{
  "num_hidden_layers": 14,
  "hidden_size": 160,
  "n_experts": 32,
  "experts_per_token": 2,
  "d_expert": 128,
  "d_shared_expert": 128,
  "hidden_act": "swiglu",
  "moe_layers": [0, 1, 2, 3, 4, 5, 6, 7, 8, 9, 10, 11, 12, 13],
  "router_score": "softmax",
  "normalize_top_k": true,
  "routed_scale": 1.0,
  "balance_loss": 0.00168,
  "balance_bias": true,
  "router_z_loss": 0.001,
  "init_std_router": 0.00925,
  "lr_router": 0.00142,
  "vocab_size": 8192,
  "norm": "rmsnorm",
  "norm_eps": 1e-05,
  "tie_word_embeddings": true,
  "optimizer": "muon_variant",
  "learning_rate": 0.00773,
  "beta1": 0.95,
  "batch_tokens": [65536, 131072, 262144],
  "max_seq_len": 256,
  "train_tokens": 512000000,
  "max_steps": 4089,
  "dataset": "wikipedia_en"
}
Below are experts of layer 5 (counted from 0) of a mixture-of-experts language model. Rows are named router (the router's row for the expert) and show model dimensions 120-159. Each number is 128 + 24 x the weight over its row's rms, rounded and kept within 0 to 255.
Before each expert's rows: "gets" lists some tokens that make up at least twice as much of what it gets as of all text. This comes from a sample of Wikipedia text that the model never trained on. Tokens count by the router's weight.

# expert 22
gets: "ic", "i", "s", "a", "es", "ia"
router [133  99  75 142 151  98 115 126 171 152 123 130 111  92 114 139  98 106  89 128 102 158 148 146 143 132 145 154 122 122 114  95 134  97 123 117  89 144 170 126]

# expert 11
gets: " \"", " or", " &", " and", " ·", "_{"
router [110 147  97 131 112 109 110 173 141 128 141 134 131 117 169 116 130 108 120 164 103 160 135  72 146 161 127  96 147 101  94 114 145 106 158 104 122 181 131 131]

# expert 0
gets: " (", ":", ")", ";", "\"", " –"
router [130 148 115 126 163 114  98 186 172 150 171 112 139 146 110 129 110 106 107 123 110 103 139 117 141 128 133  72 146 131 127 103 132 102 129 122 104 166 131 168]

# expert 5
gets: "n", "m", "h", "s", "l", "ar"
router [127 133 108 104 154 110 139 151 139  99 110 157 129 121 148 105 137 149 108 150 100 123 116 138 146 157 173  96 122 103 128 137 131 132  90  43  95 151 149 160]

# expert 1
gets: " ", " —", " St", " 0", "==", " +"
router [113 104 149 131 151 117  89 137 129 134 130 124  96 147 136 111 138 127  92 163  97 161 118 108 148 135 140 134 127  84 103  90  98 132 158  99 109 148 130 171]

# expert 7
gets: "–", "th", "%", " January", " May", " March"
router [102 103  97 134 143 114 104 117 149 114 130  98 133 150 151 125  83  98  85 111 130 112 127  84 131 154 154 128 136 138  81 111 123 118 142 104 120 158 125 141]

# expert 17
gets: ",", ".", ").", "\".", "),", ".\""
router [ 86  80  90 131 128  88  85 133 116 147 126  98 107 148 117 116 152 109 108 167 124 128 146 142 131 121 169 121 152 145 121  91 119 112 121 102 154 155 138 161]

# expert 14
gets: " |", "|", ";", "|---|---|---|---|", "|---|---|---|---|---|---|", "|---|---|---|---|---|"
router [120 116 133 112 142 113 131 143 136  68 147 119  63  83 200 120 122 108 121 134 110 131 140 136 146 153 129 140 140 108 133  92  60 103 110 118 128 141 179 143]

# expert 28
gets: " In", "In", "=", " that", " of", "On"
router [113 108  95 106 134 112 140 135 121 130 164 145 131 122 167  98 108 144 125 167 116 145 152 121 171 167 144 121 104 122 101 111 134 115 124 107 103 172 145 154]

# expert 8
gets: "ing", "ed", "er", "ly", "'s", "est"
router [121  93 123 119 155  63 145 168 158 105 133 161 103 118 129 107 126  90 129 128  95 117 145 135 126 173 155 106 132 104 113 133 101 125 157 128 149 122 149 146]

# expert 29
gets: " was", " is", " were", " are", " had", " also"
router [130 108 117 108 143 110 135 151 143 136 142 146  87  84 157  94  66  80 116 161 118 125 126 124 164 145 126 119 196 173 118 109 119 134 138  85 128 156 142 124]

# expert 4
gets: " 1", " 2", " 0", " 3", "1", "2"
router [ 94 119 119 114 158 132 116 161 149  92 157  93 100 113 148 123  98 137 145 150 108 197 152 111 137 133 121 124 133 122 111 122 124 121 125 123 138 118 178 160]

# expert 12
gets: "S", "D", "R", "M", "C", "P"
router [107 135 114 128 112 133 117 159 165 150 145 133 118 141 181 123 130 121 115 135 132 133 167 113 139 118 155 119 114 151 110  68 123 114 141 138 143 108 135 196]

# expert 3
gets: "==", "===", "The", "'", " =", "="
router [110 111 114  75 160 100 115 156 189 131 129 127 124 141 155 110 117  93  95 129 145 132 149 140 112 185 165 133 109 120 125 119 112 128 132 128 116 167 157 146]

# expert 31
gets: " m", " b", " f", " c", " s", " d"
router [ 97 107  94 140 134 105 116 158 160 130 130 137 118 117 131 127 130 136 145 166 115 103 124 130 144 162 160  89 148  73 112 122 134 102 121  90 121 160 141 176]

# expert 21
gets: "-", "–", "/", "st", " -", "op"
router [120 110 140 101 121  97  90 156 159 113 146 130 160 135 173 102 159 151 100 134 122 136 125 110 169 176 159 132 136 103 111 122 141 128 134  97 131 156 141 157]

# expert 6
gets: " of", " in", " to", " for", " on", " by"
router [107  64  69 111 138 112  92 158 127  92 120 130  93 158 137 157 122 126 122 134 128 104 126 138 135 145 165 123 153  97 111 128 131 145 115  97  74 132 130 168]

# expert 9
gets: " the", " a", " The", " an", " his", " that"
router [ 94  86 135 119 153 105 114 154 147 140 150 140  78 137 166 126 131 133 105 131 111 146 148 106 124 185 136  95 111 126 115  99 101 107 132 132  97 119 155 150]

# expert 26
gets: "\n", " and", " is", " or", "\n ", " &"
router [137 111  89 157 180 115 114 153 116 129 152 144 157 145 153 130 109 142 132 120 112 127 121 115 123 124 133 133 134 125 111 143 116 134 173 125 116 163 173 187]

# expert 13
gets: "'s", " He", " who", " John", " he", "man"
router [115  70  97 137 128 126 122 167 204 152 142 128 110 152 146  64 106 101 112 118 111 127 139 133 145 133 141  98 167 128  93 120 103 104 121 141 125 139 128 126]

# expert 25
gets: " S", " B", " L", " H", " D", " C"
router [133  97 110  95 124 138 131 133 122 148 171 146 126 144 144 103 115 103 128 150 109 155 150 124 122 145 138 132 105 119 109 143 137 110 115 107 122 154 117 187]